{
  "num_hidden_layers": 12,
  "hidden_size": 224,
  "router_score": "sigmoid",
  "routed_scale": 1.0,
  "balance_bias": true,
  "num_key_value_heads": 7,
  "head_dim": 32,
  "vocab_size": 2048,
  "norm_place": "pre",
  "rope_fraction": 1.0,
  "extras": ["capped logits"],
  "decay_fraction": 1.0,
  "decay_shape": "linear",
  "dataset": "wikipedia_en"
}
Below are experts of layer 4 (counted from 0) of a mixture-of-experts language model. Rows are named router (the router's row for the expert), up (a neuron's input weights, with its number) and show model dimensions 0-223. Each number is 128 + 24 x the weight over its row's rms, rounded and kept within 0 to 255. Numbers have three digits each.
After each expert's rows: "comes after" lists some tokens at least twice as common just before its tokens as in all text. This comes from a sample of Wikipedia text that the model never trained on. Tokens count by the router's weight.

# expert 8
router:133119123125134092112157132139128120107138106109151134121113106168131107120148140126132137126134120132147091143136100094139140105056153137109124141134082133106119116153109111116142154131144080098142186128111143116097102103157118078134112130123112155115126135058133095162167127120110128139153105134105125115128146082114112113136146146111125148136129122169168098095125088133104100146173119104159094110136150135132130185158081083142157113100155137116161122138152103106117120124140131107119131129149097082187140136125171117110095128137107148137130152138145131114137072110131147141157078122187132123089088149146099083100102121134098161113146161115147168179137148161146096159120
up2:116135113099120118142141145195094122128133159127121117114118107110154148158117137152120107079091165128120133132106116125123107131134118121146131114135138113100130059137095166135178156124121126054098088121113101059104123132107107161080144111116135082154155126125111089111119123148132137129156110110148158147115144184107121147115135082121108117124130151083123153092154157123089087157064161114147114137154127119127107133122120134135122127120108131135114105118105156111113113095121114100146071106130109131155165134140130149108098085130100144158100148138152154166130133129128165121138126129154119163129157129081172120102177107165148115129101148143083100130119087149145139122153
comes after: " ", "-", " \"", " (", " a", "y"

# expert 5
router:168116072111187140110112117124168129137117098122126146088141122153155104167132122121119173112117141097109114142090131133088157155102108109070110109161113112152136136139151174116162088134125109130122108148125082108125123142167041113125124119130125153182101102115125130143133149131122157136074113135139131182140197136158108141138144174102131130146120106119104127075128159179087162100126149110140081170118121146126123142117080126121141134149109141119166147165142119118165142124134134132119133130135120121102144099150145146134144130128135146121113134126150168143104138149123100136138113128153127154090136115154104169140143093131140114120061143116116164158147133131144157129089
up5:118151145136137110124119111127142120147137147108115161105146136135083141079171120117113135150122113129149152161106120132182095161109172135128120145149139114092132096142143148094121148151163146101083123118131084123132113118157094170102140155137114124137141107161076101142134151147139098131139138116093095148118158118141175112138113096119121137136121154178165151107135114174073112080155140096107125105132112134140141128154132115117118172127143078140113093100164109118139122136101122096119088134154151142111116200142136126140099146170119140151130136153114109121108137103152088182119147137139054152120124161125124129130150199128131084134157155131092118099154127132173127135113
comes after: " |", "-", ",", " the", "|", " of"

# expert 16
router:107133139131106115099135113113129118144166118109124136111139132171126100207125146146096141157119125135154145159133115116038132141149089155120131140138159131111130110155115150143134136134153137114132115144116126102112148114113081125113111151121101087166144127113130174126137129120104119125145197147088168125144150101139090142145119138048128135084143168108139140104112198124125153140134115132152120068101130169164109131142127127099189112106119145133133119142138111122108171075158135112118161101107121156163122080124132095157121100099128120141129130145136128125122122174105080126144131158133140130169091117130126125160148104095119121149161158122154092112130121152156109126122
up2:139121140134105146111142126161112124082088125097137128104129103146128137121091140067092103187147124072133137087133126125122099136153114094113132111136113107148152135150154119140166116132140137106109124077079076141118157138083127086105123124149090178120118128103131175136159173145121155131128189114108149153153149160147111084149148125197118143126145143148147155127126115130120121114117104141092109097142083152134090147139083143128142106116146125160134130146154183109147154059130121133130135153119092131132137134149122135139120139111142123116093102153116133132152129087109130131138120116088107132150096117114144113134137085147115132144166131070127128092135136160098137077106
comes after: "\n", " E", "E", " O", " B", " I"

# expert 4
router:113126126118134116100129169119120149124158116136125086162117111150174125152133150138129147140153177160116138189126132138143120143149086100086103106153128105192142135124162137122162092146169128126154156094135120145118198151137109157105148125137117145103116165085145125138126131100103153157161125156116153109159110146132165120094125106156136147120132109140160152114164095108149107144142184130087114130125163124189135128116134106095102109128139158070113158149114118124159140151141132145151063122107080078111162115127136141121140090093123141103152151104112060089141131153123125149141137113146122111145103148097098145131137081128119137124138174116127143114121124122119108129110
up5:123131138144136076143119163161096168134163149136134134121135105127104123085096134163093120167110148119143113108121144183108163139143143047144099100162133097108127138114147107132100162117138144091109099118145133120125148108074135119129164117155136112091124140169154138104123118117145159131110148090146134126137101145155112190150106153135091125135149083143123107128148167111165113136167098146146126114138163140117126163127103137138123122089112115100107125113165095095073097141119178087154137158114100129134138080136149125123133134116128123110144162164107137097102127178121134135106103143108158178152159118103098124120158072128093114148136180149125125113138112107111127136127
comes after: " ", " st", "duc", "d", "il", "c"

# expert 2
router:141110064120170140090113142095130141122138124132155170117167096176158064150127135146099166133161141113117125087104127139098151147091094147136096095144117123135168133120116128121176128117157135113139087132128143111143139132145106094145116132119115143144121160099109150135139136099097091140126112137123127136149148135186122138171138164123132149159147092108103138148130169143106126116131170143169135127120126147141092159125126120158151153205139121075167136177143090120101143135101129132121149095152103084118148122148132114145134098141130103135114143135115125126122133147143127144144122148092115156067092199130126155119148097124123127102106126125126132180156123129133083173103
up5:119139147079132135143141141109145099150042147151105186143120128136109115130120124111120118157140124123118128123135168177145189107095140170104115116106129119125144114151114111126120115115107157117129168112186122148086152137170150125128120163142109123114140147131148128112126185106126134104113083105094190157128118115114135132145119133122116132054127145124120145123131131116101096148141131162168155121102120155151116113115140130142120119128114169101191133119138164087145184137126154157121134152174125156112142082164138132126122129143126150160104110113105160102193120085104142126158145121114075131102130171115132129133127117169105145123089141126130109151128165152106135127151
comes after: " |", "-", ",", ":", " the", " of"

# expert 13
router:164106007140157107116088130120129124143147116112137149155105096093133157131138145124132107089141120131161111124109157099117148072073137135147131158141113123131141134096125100151132117109129162124099134126146149134097148091144135125130120123115167166143109126113102125136114158155112103141117125134186099152126095077132145147145123159116148109153139156154105129128153161147117169119160147119122101125121151133111127142127133155123134128120119088096118136139130121141138148093086136162130141190114144142095139119121124136107152101097135130155149147116198141102112088110144134109104107112121100177077121154129136107100159109106137101139062098095128129100134110089132096129148
up1:146118137137125144135142111150133131117154154154141127153126139115065128138104140100108081124134136133095128160101108148149153146107138122086142137154134119124099113142117091153130105114153131151148160141123125147138110122139110128109105091113165103127128080147115157159124109139119107157145105116151102160116149140143116084170137142094123116087077076104144069188127135134125101143145118135135160153092144177126123123139121113131112105149168122146148130110120095145083122163155161108139132114142091116121122132138166101109147167103122147142122161068175089158129094104134151120120123194105151133148143049139134086149114140163104103139146140092159092088107102116121129129101
comes after: "-", ",", " the", ".", " a", " and"